Experts of a small language model.
Experts: a softmax router, a shared expert of 256 neurons.
Training: a variant of SOAP for the experts, 5855 steps.
Below are experts of layer 2 (counted from 0) of a mixture-of-experts language model. Rows are named gate (a neuron's input weights, with its number), up (a neuron's input weights, with its number) and show model dimensions 192-383. Each number is 128 + 32 x the weight over its row's rms, rounded and kept within 0 to 255.
Before each expert's rows: a language model's description of what the expert responds to. This comes from a sample of Wikipedia text that the model never trained on.

# expert 0
What it handles: Quantifiers and ordinals
gate12 [161 129  71 130 166  77 170 182  90 175 182 187 151 110 122 186 105 161 146 115  96  77 130 210 110 123 106 109 154 113 124 130  96  61 149 137 191 121 129 147 107 154 128 136  96 126 134 134 205 103 168 183 120 100 112 128 122 155 107 140 124 146 161 148 145  66 145  89 174 182 125 140  91 102 119 150 101  86 123 141 135 153 135 117  75 128  87  84  99 130  99 190 107 190 128 193 122  66 101 109 117 102 131 154  58  87 120 170  71 147 128 117  84 167 169 172 139 170  91 135 120  92  94 183 121 107  93 138 148 113  99 135 120 138 100  97 160  98 114 129 142 128 140 110 117 140 139 153 101 101 155  78 164 116 127 125  81  91 135 110 134  95 124 144 136  79 138 170 194 121 139 149 157 108 123 152  78 189 113 122 115 106 170 143  76 148 128 118  97 140  92 104]
up12 [123 144 141 120 119  79 116 120 169 113 131 138 131 137 119 131 115 161 146 218 111  94 135  84 128  90 115 156  98 152 118 174 155 207 132 152  97 147  85 126 160 186 178 107 131 126 129 174 127 143 116 108 148 122 103 141 125 157  49 130 121 115 176 137 101 196 147 183  58 109 109 111 191 211 111 117 166 163 167 107 141 155 150  90 130  65 150 188 149 125 110 126 100  89 121 109 181 152 175 181 174 102  78 121 182 139 157 139 160  95 178 115 158 179 155  83 100  93 110  87 170 135  90  82 100 161 192 134 100 139 165 159 129 157 132 109 118 139 112 147 101 148  95 163 150 107 129  81 134 154 167 150 185 174 140 165 103 112 106 120  97  94 125 118  92 164 163 150 107 128 112  94 112 143 131  92 149  88 150 104 114 128  62 171 160 153 123 147 204 103 159  22]

# expert 2
What it handles: Table pipes and conjunctions
gate0 [123 137 131 104 126 128 127  86  80 131 133 100 169 124 119  57 108 131 133 132 115 123 105 182  65 136 196 121  99  81 190 163 113 102 118 107 138 150 134 139 101 156 106 145 150 111 164 121  68 202  46 185 174 112 166 172 107 170 120 142 191  95  82 126 141 165  86  63 110 116 176 140  64 124 128  75 171 165 123  97 129 112 161 153  95  69 128 121 127 141  80 126 138 124 209  74 124 140 129 121 132 102 124 108 163 161 124 121 138 188 136 142 121 114 121 150 141 133 105 108 108 130 139 106 129 149  96 155  78 153 145 100 135 131  79 176 117 153  96  97 152  85 196 158 176  48  81 148 193 132 112 105 102 123 143 139 104 172  86 114  95  82 119 125 200  71 158 178 137 119 166 153 114 119 157 189  98  86 108 149 119  92 110  93 139 153  98 135  85 135 144 182]
up0 [162 117  93 111 123 115 144 116 144 180  93 200  86 120  70 184 155 103 125 146 141 169 128 103 139 160  94 128 150 154 128 125 140 151 114 101 152 134 114 120  46 132 127  99 146 161 134 143 150 115 187 140 170 100 124 119 148 139 136  87  90 105 162 163 152  90 109 190  81 167  76 106 146 145 141 121 144  72 177 193  64 101 134  81 177 156 156 121 201 200  77 108 167 122  89 154 115  90 138 140 121 114  94 129 111 153 111 127  82 108 102 128 102  95 172  62 134 105 112 193 107 106 135 133 135 123 109  90 170 142 152  96 159 122 145 143 116 133 174 144 105 170 164  91 174 168 123 112 147 130 100 139 175 190 153 167 203 137 160  97 180 185 144  79  83 138  70 124  86 170 135 195  99 111 138  86 144 158 113 127 152  84 140 230 106 101 105 161 143 133  72 111]

# expert 42
What it handles: Newlines and infobox fields
gate0 [107 141 120  99 128 169 105 156 186  85 140  77 132  91  16 105  67 155  98 149  72 105 160 182 155 104  65 128 134 105  88 133 163 198 168 132  83 139 152 119 184 152 145 146 200  74 151 102 121 154 112 111  88 140 106  66 108 139 136 129  30 117  82 107 124 140 146  71 220 125 143  63 190 129 102 119 195 144 135 127  89 133 178 143 133 155 103 170 130  98 135 142 105 120 148  82  94 148 104 113  90 129 145  95 137 138 101 179 123 112 133 138  87 136 155 113 158 149 100  95  99 154 180 102 124 179 113 137  48 120 146 193 116  60 105 115 147 115 147 141 103 105  99 131 123 138 128 162 113 115  96 112 104 113 170 107  95 148 129 100 138 102 172 153 161 120  86 147 151 114 102  99 145 142 102 118 126 109 161 106 158  80  75 186 100 180 153  84 169 158 131 106]
up0 [164 100 149  97 166 183 176 139  19  81 145 122 169 131 148 127 173 129 123 148 126  88 114  79 113 144 150 178 103 160  35  90 105 145 112 138 136 116 148 204 100 208 164 129 125 142 139 140 184  87 124 186 132 150  68 148  62 145 161 104 141 115 149 108 122 164 167  95 111 119 129 125 105  77 196 112 176  87 156 128 145 135 128 147 137 163 141 165  93 122 159 190 143  77 135 132 143 164 168 176 100 120 111 103  92 115 105 137 112  93 127 121 109 151 172  79  82  88 127 172  80 149 125 147 121 193  99 167 195 164  93 110  97 106 152 157 132 183 115 106 121 146 140 141  99 142  85 169  92 126 143  83 152 163 148 122 162 147 108 178 167 120 166 120 172  98 173 221 163  72 148  80 128 125 127 130 120  87  78 141 159  91 110 118  91  58  99 114 125 120 138 146]

# expert 6
What it handles: Prepositions after heads
gate2 [147  88 118 149 101 121 113  76 122 131 137 134 136 106 117 118 127 161 106  98 158 202  99 130 108 187  86  86 148  63 132 129 108 116 145 154 180 175 145 158 129 201 146 142 164 109 124 105 172 134 125 109 152  91 132  51  97 177 144 164 135  90 170 158 148 101 146 135 136 129  67 133 148 145 153 144 169 135 169 149 121 118 217 158 157 153  96 137 134 137 157 110 120 148 188  94 128 168 116  97 126  89  94 147 179 117  72 106 141 144 106 139 129 193 122 145 105 146 106 151 114 130 101 142 113  90 116  98  91 109  87  65 102 105  88 170 136 138  80 104 116 168 121 113 153  76 115 105 172 135 113 136 102 141 110  95 152 167 166 115 117  94 102 152 141 134 141  96 164 119 109  73 100  93 140  91 167 184  99 117 122  64 150 185 162 155 183 106 175 108  78 164]
up2 [123 121 106  75 188 115 121 164  93 100 143 154  99 129 125  83 105 136 102 127 168 121 129 141 118 115 110 131 145 134 186  67 152 144 115 119 196 110 121 119 166 126 151 161  99 157 143 156 168 123 146 117 101  83 159  95 154 118  89  92 104  75 143 165 157 115 173 169 153 102  94 213 108 159 143 153  64 159 121 110 196  93 116 134 135 132 135 173  82 105  78 150 150 123 112 141 102 107 105  87 161 102 169  96  71 125  92 113 107 108  85 141 194 141 120 137 204 163  98 121 167  99  90 101 179 183 120 108 146  87  99 161 126 114 127 137  98 138 112 102  76 201 140 155 164 132  88 128 164 141  97 129 103 115 172 130 122 111 138 112 209 117 114 141 148 144 215 116 161 155  97 127 130 109  98 162 142 134 118 122  44 109  87 142 107 144 115 112 169 152  92 159]

# expert 1
What it handles: Table cells, month names
gate0 [146 145 137  59 121 175 107 158  88 127  98 133 149  72 151 108 131 131 113 120 147 137 130 150  99 122 124 125 142 126 127 140 149 100 169 119 126 119 108 126 157 125 134  96 155 141 148 118  71  81 154 113 167  84 169 100  94 108 137 130  57  57 147 172 116 130 161 169 139 107 176 125 134 155 112 112 101  78 168 122 122 135 126 117 111 120 158 116 114 120 123 141 139  60  65  99 139 106 113  70 115 132 130  72 141 125 157 143  79 119  97 160 134 141  81 152  82  69 117 139 113 113 107 144 117  98 113 168 113 121  65 129  73 122 131  83  89  86 112 219 101 166 133 126 147 151  97 132 104 162  75  93 191 107 130  95 154 123 163 255 144 164 158  91 138 162  81 112 176 157 145  67 142 111 120  57 129 113 119  62 113 143 123 102 120  72 136 117 158 125 159 162]
up0 [108 122 159 134 109 124 157 138  53 131 119 146  85 101 153 151 139  69 180  97 155 108 138 159  86  70 118 123  82  70 164 101 117 112  99 200  52 141  86 133 110  92  74 104 130 135  51 113 105 124  72 165 104 157  95  99 112 120 101 185 160 151 183 147  94 137 137 159 130 171 129  96 148 199 120 103 150 186 111 114 110 111 178 118 133  41 122 134  92 128  64 121 109 133 107 108 114 137 114 130 106 157 129 113  89  58 101 136 165 101 159 113 120 138  92 116  65 158 170 146 121 124 148  88 143  89 119 129 133 106 112  84 147 148 173 145 134 174 140 166 116 186 142 129 103 179 166 107 114 130 162 109 109 140 102  96  97 103 142 187 115 106 167 155 131 118 157  88 175 134 134 200  90 127 178 116 127 143 176  94 173 155 182 132 134 104 117 164 139  81 178 139]

# expert 18
What it handles: Opening quotes and brackets
gate0 [118  95 127 120 171  86 130 124 136 143 155  43 160 148 118  80 176 152 127 152 127  81 161 121  98 184 157 148 109 173 205 159 131 110 114 183 109 183  90 149 103  97  97 167 120 132 167 126 132 144  64 131 147 154 123 108 137 169 173 151 132 131  89 174 110 132 150 121 161 111 136 143  19 112 116 128 154  33 134 114 145 134 124  98 102 121  99 155 104 154 163 110 145 136 117 141 157 165 102 148  98  85  70 119 177 125  99 138  88 162 111 102 115 143 152 175 113 130 154 136  97 140 110 112  59 132 110 218 165  36 148 146 108  88 114 129 132 155 121  92  81 172 134 127  91 117 105 104 177 147 165  85  60 189 133 138 119 205 106 100 204 148 161 100  89  84 117 147  77 100 118 113 166  91 125 104 103 143 124 117 151 134 117 128 123  98  98  84 166 108 150 165]
up0 [186 183 129 140 138  86 102 102 108 131 131 109  90 119 107 154 144 144 123 129 134  69 125 106 100 188 179 117 105 150 114 129 106  92  77 153 158 167 149 150 127  65  87 115 151 121 203 142 134 211 136 159 121 127 150 144  46 176 137 107 121  61 146 118 130 100  54 122 121  91 144  89  69 113  76 122 156  41 147 112 119 149 101  67  85  69 145 123  81 170 171 144 115 109 170 131 130 158 147 162 132  88 126 126 139 117 100  98  80 120 121  98 118 153 112  64 124 151 154 167  77 111 109 157  61  62 146 146 141  74 134 165  81  83 129 113 156 133 130 136 120 147  90 126 170  56  85 129 207 145 171  93  37 140 142 158 160 147 111 123 111 135  90  96  77 134 146  93 115 162 101  62 127 109 141  78 100 157 155 154  77 176 102 136 118 120 103 106 164  95 161  81]

# expert 4
What it handles: Mid-name word pieces
gate0 [ 43 102 131 167 105 142 116 105 122  86 188 133 164 150 152 133 171  81 103 147 113 113 161 151 115 133 112 153  94  94 111 143 142 131 111 102 112 103 127 183  61 114 242 102  75 128 149 153 107 106 114  99 157 115 116 108 103 123 101 134 121 149 107 105  54  88 126 168  69 129 108 140 133 115  92 145 129 150 146 140  88 181 124 183 119 139 160  85  92 139 131  62 148 130  92 139 134 127 146 127 101 125 120 142 133 112 140  95  96  97 159 115 183 112 184 148 100 137 111  99 138 184 127  81 133  99 181 116 150 150 121 110 197 113 106 113 154 116 148 161 149 112 138  54 130  78 127 144 178 136 146 122 136 138  92 132 186 116 136 144 140  24 103  86  88 130 142 122 143  77 132 111 179 205 195 130 100 120 125 120 170 112 220 163 108 136 139  97  89  77  95  82]
up0 [141 106 119 157 121 130 100 122 186 137  94 118 121 102 122 165 153 132 198 106 113 139 158 126 149 141 135 149 173  94 159 142 138 101 100 113  93 106 116 166 107 170 132 129 151 122 143 177 112  92 155 100 116 179 136 134 146 133 209 141 142 142 119 150 147 110 135 176 120 160 120  86 127 185  53 107 118 188 143 130 125 126  75  96 148 163 112 156  84  50 154 122 119 143 155 110 122 148  70 120 131  96 114 187  94 100 203  87 159 142 172 100  89  88 131  63 114 108 131 143 204 125 110 116  84 121 182 119 116  88 158 111 106 141  72 143 169  82  93  95  93 127 104 118  86 166 138 148 166  86 157 172 167 151 160 169  98 167 143 155  74 165 136 131 144 154 140 130  83 152 170 166 115 160  84  92 148 129  92  76 160  74 123  62 181 143 109 150 131 119 112  99]

# expert 14
What it handles: Binomial name label
gate0 [104  52  66 144  82 127 179 144 168 106 162 141 131 172  98  98 157 116  73 148  83 115  81 137  83 137 125  98 104 151 161  91  95 149 127 160 104 115 181 139 137 151 170 102 158 116 112  83 129 165 187  96 154 109 135 106 105 142 122  96 157 133 140 106 173  99 155 109  95 122 141 165 130 150 105  79  96 143 128 103 133  86 172  96 120 112  71 116  99 131 164 143 146 139 131 131 127 144 164 186 115 111 163  74 100 153 115 126  39 156 118  40 144 120 106 133 162 150 103 100 144 100 139  94  34  88  73 101  88 151  88 165 131 123 162 145 135 130 106 144 171 153 117 134 103  50  97 109 128 114 151 107 160 109 197 147  73 164 182 167  85 106 131 165  77 147 132 178 189 158 149 120 149 126 146 151 149 142 155 118 182 158 150  78 125 145 146 168 126 106 158 172]
up0 [144 103  73 166 121  92 112 116 116  90 102 151 108 145 143 131  80 119 135 158 120  84 141 134 198 151 118 188 163  97 132 103 155 110 133 138 150 179 180 186 153 175 103 139 136 100 105 137 118  88 145 110 103 145 107 121 109  69 145 106 104 157 129 152 127 101 165 103  53 159 161 155 130 129  35 148 153 134  90 196 131 143 139 179 131 133 169 161 141 110 161 150 103 122 101 120 202 132 112 151  88  89 106 112 154 170 180 166 137 108 153 130 143  92 137 117 120  64 147  84 134  91 171 105  80 140 124 125 128 159 126  95 158  84 106 161 104 105  72 112 137 192 132 152 158 164 215 112 117 108 128 150  86 139 137 156 148 149 115 125 109  99  75 149 113 144 143 120  99 146 104 204 105 102 204 206 116 181 133 138 156 158 152  81 187 133 156 130 120 137 135 165]

# expert 21
What it handles: Determiners before nouns
gate1 [143 138 152 111 124 114 139 113 121 165  66  84 157 127 110 166 143 148 106 151 146 134 105 117 153 144 137 114 110 129 160 140 116  41  90  79 123 166  50 117 141  67 128 133 150 105 151  86 122 115 121 101  79 154 172  76  73 102 164 164 127 123 104 108 112  90 169 142 147 147 176 110 145  80  97  95 147 117 179 164 176 145 111 123 133 146 121  25 105 185 167 173  89 152  93  99 163  60 137 141 118 166 154 100 125 150 135 163 127 119 140 143 118 148 102  94 189  99 201 155 109 145 147 139 174 150  88 115  90 162 107 136 161 147 172 121  89  73 133 113 159 140 105 111 121 147 131  79 178 121 140 185 133 209 140 135 138 100 132  65 135 159 103 139 138 151 150 109  95 111 117 142 117 145  93 139 129 174 159 116 138 175 156 106  74 154 137 147 163  60  60  77]
up1 [136 150  76 112 154 167 114 123 101 109 138 140 157 147 141 108 129 131  94 130 130  96 180 189 170 136 137 122  63 145 132 148 123 115 144 105 100 110  95 166 117 165 154 111 114 127 153  75 146 154 139 136 121 155  89 113 149 132 100 150  91 107 111 115 152 151 125 130  91 147 119 134 118 131 149 153 151 148 122 133 110 162 118  99  87 151 123 128 150 120 102 137 110 188 145 111  52 106 156 140 142 171 127 127 149 160 157  77 117 180 144 123 140 147 132 128 177  85  82 130 146 178 169 165 119  90 106 135  62 150  80 157 109 117 139 151  71 230 108 120 175  91 111 144  96 161  66 149 128  91  74 171 129  87 109 149 106 102 163  95 154 115 115  87 197  63  93 137 103  88  88 124 110 132 105 132 103 126 145 110 161 164  64 204 115 107 114 114 120 126 105 101]

# expert 46
What it handles: Table and list entries
gate0 [126 137 143 124  97 154 127 115  95 112 122 170 149 157 129 134 129 109 135 144 133 168  81  79 104 183 164 134  88  79 115 119 134 177  72  75 164  59 128 156 178 121 163 205 122  78 123  84  99 131 176 166 147 132 117  88  96  96 133 132 148 123 107  63 194 126 148 188  87  98 132 130 100  98 127  90 115 114 149 119  67 150 167 109 224 140 157  61 179  98 154 128 121  83 134 151 151 127  96 108 190 158  88 172 148 149 192 149 120 185 129 138 168 104  93 116 125 159 163  90 109 127 150  97 152 124 174 125 105 108 131  96 102 127  83 117  79 147 106 101 117  99 139 140 117 168  92  58 139 107 174 136 117 191 154 168 138 136 134 127 132 119 169 150 134  89 163  96 183 108 145 158 106  85 115 102 107  94 151 120 177 122 146 123 144 170  86 111 126 101  76 133]
up0 [122 128 116 140 131 122  94 138 129 114 116 112 105 133  73 115 138 163 208 129 198 124 189 131 125 153 162 118 153 109 131 137 165 149 149  88 124 134 133  73 155  87  70  97 140 155 116 137 216  74 144 166 110 134 128 128 157 105  62 122 117 187  92 166 155  88 104  89 156 127  82 132 150 169 151  75 124  95  67  94  85 170 143 147 124 132  94 159 119 136 201 121 146 210 104 142 114 168 127 183 128 109 112 133 142 132 116 111 116 110 157 108 107 141 142 195 112 155 100 119  76 181 149 136 178  94  93 168 134 154 121 127 162 116 117 177 151  68  78 173  79 100 192  85 148 110  89 135 126 151  74 158 102 151 182 108  94 182 109 111 151 115  80 118 107 135 135 134 116 115 129 102 131 121 161  73 173  88 144 114  78 105 129  90 151 103  77 137 169 114 112 105]

# expert 30
What it handles: Line-initial list dashes
gate1 [185 120 111 111 110 100 139  97 163 129 139 157 135 166  40 105 146 141 134 173 145 161 131 195 138 178  74 158  78 186 110 130 108  69 133 124 138 163 137 123  64 139 122 147 119 152 119 104 178  77  78 131 128 136 157  91  82 137 122 153  70 105  95 152 148 185 114 116 153 165 154 105 104 157 194  73 204  75 109 155 150 157 154  98 141 126  74 140 144 165 161 148 150  94 172 121 171 164 110 132 157  77  90 107 102 111  98 113 117  80  65 131  75  50 154 159 101 147  64 157 188 113 115 151 169 145 126 134 114 145 131 117 191 164  90 129  73 110  85 124 136 160 106 165 108 160  99 165 129 125  97  95 180 123 122 118 131 170 121  98 172 135 137 207  96 160  99 161 107 126  35 114  87 103 110 153 131 161 152 150 161 180 160 123 122 142 127 145 158 137 133 120]
up1 [137 134 118 106  85 127 113 159  89 136 109 134  84 162 168 107  99 119 154 132 112 153 134  71 165 102 130 131 197 106 100 130 129 152 163 153 156 138 158 101 119 136 139 150 155 113 147 103 153 102  60  95 153 163  89 110 136 147 193 152 124 113 129 102  58 128 105 110 130 101 129 169 180 134 137 154 102 135  90  85  94 207  91 142 166 146 169 129 138 118  69 124 167  99  84 136 162 118  98 108 170  97 122 128 165 139 149 167 165 108  77 154 151 148 121 100 163 151 211  53 145 148 225  87 146 145 108 120 148 137 154  97 195 101  99 147 125 134  97 136  94 130 181  80  70 139 106 110 183 162 109 130 144  92 138  64 169  85 117 124 123 129  65 126 171 130 150 106 178 109 162 140 149 146 117 133 103 113 154 112 102 132 118  88 173 157 157 126 129  81  95 179]

# expert 15
What it handles: Quantifiers and numerals
gate12 [129 153  95 133 110  97 125  90  85 102 116 119  99 113 155 130 131 163 141 142 122 140 116 133 136  93 108 112  86 152 136 112  82 163 145  94 133 183  90 146 134 127 188 158  95 115 105 145  95 150 140  66 121 172 105 131 140 194 134 112 125 173 131  92 192 118 104 126 150 146 138 131  51  76  99 134 139 149 151  34 132 143 105 152 129 171 178 125  90 122 139 127 118  94 114  41 172 104 176  47 156  67  80 187 152 116  72 119 168 138 138 123 177  92 126 121 152 143 160 113  99 116  99 111 210 192 103 172 160 153  82  92 108 119 127 107 143  49 120 101  78 122 127  79  86 128 177  61 129 106 149 126 103 162 122  67 156 182 129 164 155 154 139 106 156 160 132  90 126  70 147 110 140 128 193  80 143 133  49 118 121  91 171 113 176 150 118 151 176 129 119 109]
up12 [163 137  82 138 127 130 133 197 138 172 151  62 183 110 140 119 111 218 161 131 147 141 109 131 175 147 121 150 102 150 162 140 132 159 140  86 152 153 146 124  89  79 148 154 146 136 170 145  75 131  96  99  63 129  89 160  95 180 120 114  82  91  52 135 126 122  67 143 121 107 100  90 144  69 117 135 173 121 133  98 121 158 101  95 129 159 176 107 102 121  89 129 133 115 112  54 154  93  90 130 155 117  83 162 139  72  81 119 110 138 109 110 122 141  80 157 161 123 193 120  76  94 133 139 204 128 188 165 134 101 113 106 161 155 170 163 166 105 145 106  98 134 110 105  86 153 118 142 135 103 124 100 135  98 133  63 154 120  68 122 119 123 150 103 126 112 129  85 140 114 108 104 126 159 143 124 164 146  72 115 180 107 148 166 155 119 150 128 132 173 134 132]